Weights of a small mixture-of-experts language model, trained from scratch on English Wikipedia.
Experts: 16 experts in each of 14 layers, 128 SwiGLU neurons an expert, 3 picks a token, a softmax router.
Training: a variant of Adam for the experts, 238M tokens, 3796 steps.
Below are experts of layer 3 (counted from 0) of a mixture-of-experts language model. Rows are named router (the router's row for the expert), gate (a neuron's input weights, with its number), up (a neuron's input weights, with its number), down (a neuron's output weights, with its number) and show model dimensions 0-63. Each number is 128 + 32 x the weight over its row's rms, rounded and kept within 0 to 255.
After each expert's rows: "mostly gets" lists some tokens that are sent to it at least half of the time. This comes from a sample of Wikipedia text that the model never trained on.

# expert 15
router [ 87 114 112  58 118 119 132 149 123  99 126 146  71 125 133 119  59 126 217 121 148  56 103  81 140  86 140 148 121 102 144 136 105 144 105 118 112 109 105 107 129 176 101 135  64 119 154 163 174 124 151 163 159  93 133  77 155 127 114 154 188 110 130 109]
gate0 [111 144 105 128 133  98 154 148  77  81 108  84 127 144 150 124 126 131 196 133 144  87 152 169 187 111 118 143 136 119  90 134 138  95 151 137 163  75 143 179 178 107 114 116 100 164 118 122  89 183 124 151 113  71 151 172 169 134  99 120 115  98  88 152]
up0 [127 111 125 137 157 143 147 166  72 140 114 131 149 152  98 149 187 153  88 113  74 143 133 129  77 131 116  74 108  95 129 118 125 112 140 138 137 123  91 164 130 210  80 139  95 125  79  89  89 142 137 137 162 112  96 166 169 133 106 157  95  89 120 126]
down0 [162 149 146 217 125 140 120 145 155 178  93  92  90 160 125 126 136 144  87 126 138 140 158 156  61 217  98 192 114 127 103 191 167 151 162  86 148 135 157 105  93 127 155 147 106 168 102 121 112 124 180 194 109  88 125 107  90 133  78 117 140 156  86  92]
mostly gets: "/a", "°W", "ij", " band", " Rh", " performed"

# expert 8
router [ 78 126 151 116 142 142 110 176 147  97 114 161 122 210  89  95 115 158 150 107 107 128 120 100 141 153 119 173  76 112 113 155  96 160 145 126 113 128 106  79 108 126 117 150 135 118 163 199 131 122 177 130 124  87 126 116  86  98  86 151 200 142 132 151]
gate0 [102  65  84 148 152  82 105 145 167 108 101  89 165  73 114 122 115 142 113 137 144  78 123 117 123  74 126 136 161 121 139 178  82 137 132 132 148 126 147 132  65 108 126  63 116 147 113 110 142 147 160 130 113 127  88 118 155 138 117 125 185 148 124 160]
up0 [ 80  62  85 123 154  85  87 158 122 124 161 125 174  69 120 109 139 128 128  95 144  92 118 155  76 101 142 115 117 128 169 147 102 177 123 144 122 112  77  86  82  72 129  89 104 134  76  77  76 162 181  73 106 164  69 186 137  84  94  87 189  91 104 132]
down0 [127 168 106 119 204  88 152  86 133 135 188  54 162 111 101 135  88  72  79 124  99  93  88 175 112 182 176 146 107 115 112 138 141 128 132  40 124  72  93 114 109 110 128 145 127 104 135 105  91 176 150 113 139 142 112 154  75 118 108  87  81 107 137 113]
mostly gets: " dis", " dec", " Ag", " ab", " pr", " sign"

# expert 10
router [ 67 108 154  97 145 102 115 187 188 128 155 119 115 137  59  78  92 194 102 123 131 118 116  94 157 144  72 188 125 137 126 157 145 116 115 148  86 101 145  90 126 106 155  94  95 106 168 136 145 141 132 128 139 124 149 132 122  75  89 155 120 146 172 160]
gate0 [122 166 138 129 135 171 143 128  67 150 150 146 142 128  64 128 131 106  94 168 188 104 143  21 161 179  97 113 120 124 130  83 125 127 183 130 136 126 126 104 148 106 172  66  97 150 161 158 169 108 129 124 115 200 143 151 111  43 113 164 103 100 123 133]
up0 [126 155 124 110 114 196 107  88 111 213 118 134 119 116 109 109 112 126 128 105 121 123 159  86 114 129 121 104 156 100  85  83 128  85 130 122  88  69 126 153 137  63 181  78 155 120 143 125 160 166 155 180  93 198 165 106 140  47 164 135 112 119 139  64]
down0 [103 105 140 163 122 119 145 105 141  99 160 125 105 112 155  74 113  98 135 123 122 228 153 154 140 104 169 107 140 141 118 138 119 108  43  78 128  60 125 181  94 129 119 114 155 142  81 123 141 161  71 135  95  82 150 133 179 189 223  85 124 163 112 133]
mostly gets: " FC", " reg", "ö", "idae", " Charles", " Carolina"

# expert 7
router [139 145 117  82 148 129 122 158 170  79  98 145 139 156  95 119 149 149 138 121 120 123  73 101 116 179  96 109  80  85  82 141 122 149 172 146 127 114 140 103  66 124 122 138 127 142 113 103 162 153 149 154 133 159 118 144  74  93 141 161 125 142  77 169]
gate0 [135 143 144  75 148 135 147  98 171 110 117 112  93 153  96 142 113  94 126 155  96 115 165 166 180 143 131 150 152  73  86 124 125  72 187 139 138 122  96 170 116  73  91 151  73 181 163  87 108 124 145 140 109 200 108 120 166 152 106 133 161 123 134 106]
up0 [109  99 103 135 130  64 101 135 124 149 162 142  77 177 146 154 135 158 171 135 174 149 133  61 102 112  93 116 111 113 207 145  99 108 130 138 119 139 135  78 225 107  98  93  95 105 124 209  72 155 151 212 157  95 154 117 127 106 150 158 138 136 121 167]
down0 [116 133 132  87 134 174  89 133 146 136 143  74 115 131 115 148 124 181 142 134 171 121 144 109 119 151 108  94 136 172 156 138 103 150  62 188 107 193 118 139 161 167 104 124 146  39 184 144 118  91 192 151  76  99 119 113 122 158 197 117 135 138 183 125]
mostly gets: "==\n\n", " ==\n\n", "==\n", " ===\n\n", " They", "|---|---|---|---|\n"

# expert 2
router [ 95 169 148  61 140 130 140 112 159 126 148 140 104 184 102  95 100 143 182 117 110 131 105 132 116 159  83 157 147 108 125 147  97 134 106  36  72 112 118 139 109 174 116 136  76 126 158 210 131 118 118 138 171 121 175 129  97 111 129 190 155 173 164 115]
gate0 [186 108 148 148  95 165 155  84 108 137 143 136 151 102 160 129  87 145 114 195 112 120 129 132 118 173 105 132 148  99  98  84 183 148 146 128 153 145 136 166 180  95 104 162 182 110  55 123  95 139  76  74 163 124 124 144 124 144 170 129 119 114 110  94]
up0 [147 146 106 179 151 127 129  88 150 133 116 147 184  92 169 192 136  89 142 133 124 137  89 135 132 144 194  79 117 147 116  77 110 138  96 165 183 124  65 145 131 144 118 118  77  58 172 155 123 100 177  93 130 117 125 121 157 155  89 106 104 106 118 111]
down0 [ 86 123 156  79  77  97 135 173 126 112 139 128  65 153 127 112 154 166 105 109 110 105 163  79 134 117  94 143 118 107 146 186 132 109 159 115  86 119 185  82 131 106  99 138 133 138 101 124 119 131  37 191 119 114  91 142  84  61 114 125 129 126 135 144]
mostly gets: " Festival", "ope", "men", " event", " song", "ests"

# expert 12
router [133 112 123 130 180  48  99 175 134 107  69 164 156 136 122 113  91 158 107 114 113  84 119  63 138 151  82 133  75  96 127 116 144 150 170 143  80 136 108  72  87 115 117 122 126  71 148 150 178 148 172 193 126 112 128 131  84  98 107 105 126  62 137 142]
gate0 [114 153 152  93 181 154 100 117 142 111 123 174 154 153 104 101 111 133  80 141 123 112 107 181 166  91  88 113 113 132 160 209 134 156  19 153 123 137 117 110  52  98 100 134 126 127  74 143 155  90 113 118  87 171 103 156 135 110 130 155 129 140 129 152]
up0 [143 124 141 109 135 116  75 149 120 163 145 123  99 105 153  99 111 121 100  99 116 168  89 140 180 106 118 117 143 178  90 159 157 183 105 151 161 132 139 134  70 143 132  93 147 103 123 129 139  79 123  62  84 105  56 146 179  64 203 101  97  70 149 180]
down0 [141 131 151  83 137 137 110 136 133 152 119 146  92 144 102 132 140 147 147 165 173 158 108 132  99 127 127 131 139 176  79 133 171 137 132  84 115 104 242 146 130 144 183 131  81 161 125 178 117 120 208 121 142 157 170  41 119  80 146 105 126 192 162 121]
mostly gets: " |\n\n", " all", "″N", " Bl", " co", " left"

# expert 14
router [ 98 187 187  81 147 122  87 103 170 114 107 130  89 154 108 204  99 168 171 108 127 108  90 149 105 181 117 153  75 111 124 130  77 130 102  83  99  97  89 140  92 127 111 133 115 118 149 177 153  56  88 117 168  72 122  81  71 131 110 158 165 165 140 135]
gate0 [148  80 121  51 159  99 126 144 178 128 113 130 177  75 105 156  37 139 148 165  82  87 151 115 150 139 151  82  96 153 135 131  79 159 125 133 127 106 130 108 133 192 101 126 145 158 106 104 131 147 152 168 121 107 113 138 114 102  88 154 182  99 139 126]
up0 [118 171 145 119 134 108 113 130 114  72 124 146  70 187  99  72 153 172 156  75 124 159  80  99 126 106  78 148 138 147 140 176 174 129 145  63  69 141 186  84 114 155 144 129 108  87 173 188 147 122 140 132  92 105 134  75 107 123 107 116 117  90 134 181]
down0 [148  71  92 118 174 119 155 168 159 152 194  81 110  81 112 129  88 150 150 169 118  97 109 119 125 126 172 100  81 122 151 148  58 155 133  87 148  85 156 175 121 120 118 139 153 152 174 143  97 149 160 200 145  78 130 146  87 126 141 100 180 119 156 130]
mostly gets: " support", " similar", ",\"", " help", "ained", " high"

# expert 1
router [109  97 135  94 139 115 176 166 156  70  95 153 118 144  90 141  32 141 132 132 133  38 105 102 122  97 126 142 127 140 149 184 123 149 103 166 122 144 124  68 125 185  82 141 108 168 131 100 181 150 180 144 184 116 136  79 148 141 106 139 147  96 106 142]
gate0 [ 78 141 109  62 130 129 116 204 124  89  92 126 142 147 131 116 134 133 169 142 156 131 117  81 110 153 118 101 126 157 143 132  94 137 133  94 141 171 113  68 127 108  90 149 160 137  80 113 187  53 195 125  91 128 169 118  79 119 102 173 181 136 136 104]
up0 [154 158 100 106 156 147  86 145 120  64 138 117 178 164 145 144  97 111 116 146 184 109 109  65 149 142  71 144 151  94 156 113  94  93 155 126 149 160 125 114 137 129 139 130 161 142 117 145 171 102  81 133 116 151 169 108  97 109 121 132 197  83  58  55]
down0 [129 145  52 151 144 145 156 102  96 121 108 161 156 134  95 119  98 111 104 156 157 117  96 110 144 107  95 147 190 102 124 110 158  57 123 122 108 206 133 116  90 103  95 134 115  96 138 144 105 114 120  53  90 168 149  90 164 128 136 120 188 144  99 105]
mostly gets: "\\", " Votes", " worked", " business", " expl", " air"

# expert 0
router [ 73 147 141  96 169 100 102 162 164  96 115 133  87 176  82  83  90 154 165  95 102  90 117 102 135 151 110 147  94 125 143 162  83 154 143 111  75 104 107 108  99 160 106 114 105 117 169 171 188 106 155 165 156 101 121  93  66  94  82 175 163 141 175 149]
gate0 [ 80  90 152  98 114 105  91 198 131 113 100 115 111 208  74  94 147 117  83 122  82 133  78 137 150 150  74  68 106  95  92 158 136 197 109  90 113 132 144 125 131 152 143  81 128 125 150 134 169 138 115 152 179  89 120 120  56  59 129 117 151 168 113  86]
up0 [110 156 117 159 147 191 160 135  95 123 140 141 139  94  98  56 111  74 134 144 121 141  50 194  85 158 137 146  85 177 134 106 154  82 121 149 138  55 110  76  86 145 170 125 119  93  85 129 118 155 147 102 116 128 120 171 151 173 111 149 106 125 161 156]
down0 [185 174 108 124 118 205 137 104 181 106 113 156 125 133 120 144 126  78 136 101  84 110 101 153 123 141 119 140  89  97 101 152 116  96 165  93 123 112 130 139 122 126 137 152 141 142  82 111 158 154  72 140  91 108 151 111 126  78 174 133 115 100 110 136]
mostly gets: " which", "″W", " because", " such", " these", " many"

# expert 13
router [ 76 120 169 149 191  85  96 125 122  72  60 125 130 157 103  74 104 169 190 102 119 105 110 107 150 144 108 201 109 113 116 138 117 180 108 104 112 110  96  95 116 101 113 131  78 100 200 162 146 161 165 117 134 104 102  92 103 156 129 147 159  72 175 225]
gate0 [107 107 120  85 172  94  86 119 130 104 176  88  59  90 161  81  37 178 127 177 151 128  93 159 168 115 150 171 136 150 147  77 139 131  96 123 107 109  94  98 132 121 104  85 102 111 104 120 101 179 117 164 174 107 102 165 143 146 134 168 119 116 147 190]
up0 [ 93 120 155 135  98 160 155 191 120 116 132 188 135 173  94  83 146  99 106  81 101 112 107  70  95 143  90 113  89  84 123 192  66 125 161 161  89 168 141 108 128 165 134 151 122 163 164 153 172  51 134 136 149  57  98  74 100  81 108 128 162 110 137  82]
down0 [140 106 109 129 127 117 104 110 121 135 165  98 128 138 163 112  24 138 107 178 179  94 137 137 167  86 111 194 135 119 151 173 114 114  82 117 166 130  75 138  99 134 136 109 145  71 144  95 122 152 120 107 141  97  89 119 128  97 122 147 154  86 153 129]
mostly gets: " Democratic", " government", " district", " north", " village", " built"

# expert 11
router [ 93 138 144  64 206 130 119 180 144  93 142 138  80 230  98 150  50 131 168 117 137  84 125  89 116 123 132 126 128  96 122 165  85 154 137  72  93 102 108 100 116 151  45 169 109 125 168 179 150 107 165 170 144  96 129 130  97 106  74 148 200 164 128 112]
gate0 [133 144 130 105  86 182 153 137 100 121 155 136 168 127 142 133 152 102 138 157 178 118 122 129 145 138 140 119 149 149 135  66 120 130 126 180 134 176  92 138 102  68 168 130 100 175 119 112 163 144  76  90  92  69  95 173 113  94 142 149 140 141 170  52]
up0 [ 86 145 180  63 108 157 130 160 134 137 120 170 137 146 159 123  96 126  80  91  60 106  74 169 158 140 141 102  85 138 145 121 124 117 104 176 126  89 137  93 117 126 145 126 180  74 137 148  77 138 110 145 149  99 153 153 142 139  61  69 141  97 170 100]
down0 [139 168 101 136 160 113 137 100 119  78 157 113 118 128 134 120 128  96 131 176 164  95 137  76 127 122 147 126 148 153 126 130 150 169 138 101 125 143 140 133 172 125  83 168 117 196 124 121 143 107 173 153  79 151  77 179 111  90 187 164 129 114 114 152]
mostly gets: " Che", " Te", " de", " Is", " cons", " el"

# expert 3
router [122 196 142 128 146 109  99 138 164 118 141 150  92 139 136 139 144 158 203 114 101 126  68 118 122 171  81  97 116  53  96 124  76 128 135 130  42 159 152 124  77 144 119 157  81 103 151 139 124 117 120 179 152  81 123 125 103  65 133 158 156 175 156 161]
gate0 [103 132 150 162  99 139 120 114 149 131 103 104 111  50 124  64 160 162 143  93 137 192 156 130 114 160 149 157 136 167  66 156 169 179  93 109 118 137 137 107  84 162  89 101  55 115 154 146 117 100 126  86 101 152 103 170 122 119 157 131 101 158 115  96]
up0 [138 141  90  91  98 102 131 156 157 173 114  89 149  56 145 107 125 154 160 158 130 208 125 155 123 107 186 129 143  96  95 143 202 173 132  99 104 155 123 104  76 104  94 116  93  99 115 167  80  77 132 109  83 162 131 124 127  92 136 141 110 144 140 111]
down0 [132  94 111 134 140 138 124 102  99  82 178 146 172 202 115 129 125 119  80 131 135  82 118 143 186  90  42 171 105  81 135 112  96 101 142 139 163 115 134 109 207  72 139 129 156 153 131  76 159 144 123 115 136  90 119 158 134 128  94 112 137 133 138  70]
mostly gets: " government", " military", " General", " Central", " Green", " body"

# expert 9
router [106 107 117 137 173 127 124 128 128  99  87 165  92 178 106  86 104  89 140 141 148  93 115  94 106 144 178 172 146 121 123 176 129 132 139 114 103 113 134  83  91 169 141 198 108 195 183 174 172 132 184 126 129 136 155  72  99 125  89 124 161  89 109 149]
gate0 [111 147 113 149 105 131 154 138 102 154 137 169 147 160 130  91 158 166 168 144  53 174 162 150 121 153 103 193 133 147 125 152 137 134 131 130 134 147 115 172 152 159  99 138 155 117 228 158 122 140 155  70  83 114 121 117  14 110  96 194 183 172 165 117]
up0 [140 163 179  63 169  83 101 159 161  86  83  62 138 162 106 186 103 188 141 132 152 117  98  90 174 100  68 131 139  94 134 110  91 115 114  93  81 158  95  69  78  82 129 147  88 140  91 161 132  82 144 164 147 106 118 154 159  50 182 155 108 155 143 194]
down0 [ 86 140 148 116 112 104 180 123 153 127 158  98  76 117 147 205 124 135 122 131 102 192  80 103  74 175 125 217 121 155  80 122  88 100 124 117 182 122  85 164 180  97  93 143 105 125 118 164 107  96  96 124 167  98 138 136 127 131 172  98 153 114 141 160]
mostly gets: "°W", "und", "isc", " Votes", "/a", "sp"

# expert 4
router [101 143 131  65 179 113  83 154 171  98 117 128  84 179 126 100 133 121 179 126 106 101  93 112 131 123 131 141 116 152 113 169  95 184 121 104  89 115 107  99 150 150  63 124  68 101 148 132 138 113 154 190 158 100 104 134  73 114  85 179 169 141 177 159]
gate0 [158 125 139  84 174 130  91 175 137 125 100 137 138  85  96 160 183  73 153 164 155  96 109 129 156 100  98 151  82 116 131 169 116 236 111 171 150 114 102 133  45 154 138 178  75 151 103 127 136 114 156 172 105  94 127 132 151 139  99 125 131 165 132 132]
up0 [ 45 133 178 189 112 143 162  65 183 111 102 141 135 160 116 115  57 202 134 102  76 153 119 125 127 119 157 129 119 108 154 105 100  39  88 128 127 111 152  93 143 142  73 128 118 137 200 181 134 156 149  94  86 138  94 103 112 111 108 165 150  94  68 178]
down0 [147 121 156  54 160 123 104 110 147  77 168 115 151 118  93 156 123 125 137 119  99 116 156 120 128 175 197 123 137 145 148 115 161 234 101 111 135 153 142 100  70 137 145 136  72 133 137 137 114 160 174 142 112 116 185 148 124 113 100  79 149 101  79  44]
mostly gets: " le", "-T", " ev", " Mah", "-", " Mor"

# expert 6
router [102 144 137  78 171 105  70 181 178 115 107 169 109 123 124 121 119 177 113  97 100 145  94  91 121 163 127  97  83  94 136 157  99 152 190 144 114 123 102  54  93 150 128 121 118 128 166 131 169  90 129 169 123 114 119  99 104  83  93 168 143 156 124 129]
gate0 [177  68 142 155 169  82 102 144  99  95 123 133  89  91 113 104 136  49 140 165 158  66 137 127 105  90 134 171 126 176  53 134 136 135 165 164 159 132 143  92  96 118 111  87 162 118 143 101  82 166 121 112 172 180 185 144 121 137  83 133 140 130 117 120]
up0 [130 135 146 120 130 106 112 206 175 147 143 173 151  72 159  50 115 170 114  17 148 135 104 176 116 138 134 140 178 127  26 128  82 136 188 136  95 185 150 110  81 141 152 195 100 113 163 145  97 140 102 126 124 156 130 120 132 128 191 133 101  99 185 154]
down0 [173 181 123 141 170 124 120 116  71  92 151 117  97 153 109 139 105 122 193 173 153 128  98 141 126 112 112 113  74  94 176 149 150  87 155 134 172 118 174  99 123 106 104 128 157 123  83  70 129 132 134 182 141 109 133 114 132 112  94 122 137 115 106 141]
mostly gets: "\"", ".\n\n", " \"", " ==\n", "\",", " ===\n"

# expert 5
router [ 54 118 164 112 159  93 125 102 146 101  80 122  88 152 115  75 120 138 170 138 145 113 119  73 105 154 144 192  91 158 108 118 151 145 123  79  45 142 142 115 107 146  94 133  44 121 201 147 174 118 178 185 139  92 118 108 116 121 114 168 189 165 147 140]
gate0 [ 93 151 176  97 218 146 121  90 173 123 125 105 141 144 121 152 162 140 119 175 100 131 104  68  90 155 109 142 148 108 118 152  75 124  74  79  98 121 133 162 130 103 109  98  85 146 148 200  98  75 109 132 181  87 171 125  92 128 143 155 192 117 224 151]
up0 [153 126 111 163 157 143  79 173 102  50  64 196 148 112 131 137 145 126 139 120 151  86  95  82 172 118 145  95 140 108 136 115 129 123  76 107 164  93 138  94  41 104 143 102 130 166 147 131 149 100  93 107 176  66  86 127 116 105 169 115 125  78 157 155]
down0 [123 158 126 164 148  79 117 150 101  77  91 196 119  81 182 185 162 115 125  80 172 148  95 106 178 123 151  62 184 111 177 145 143 111  75 119 146  68 138 142 152 154 165  94 107 119 113 115 149 104  87  76 140 116 135 134 144 161 152 130  83 136  99 151]
mostly gets: " Par", " near", " under", " along", "ta", " until"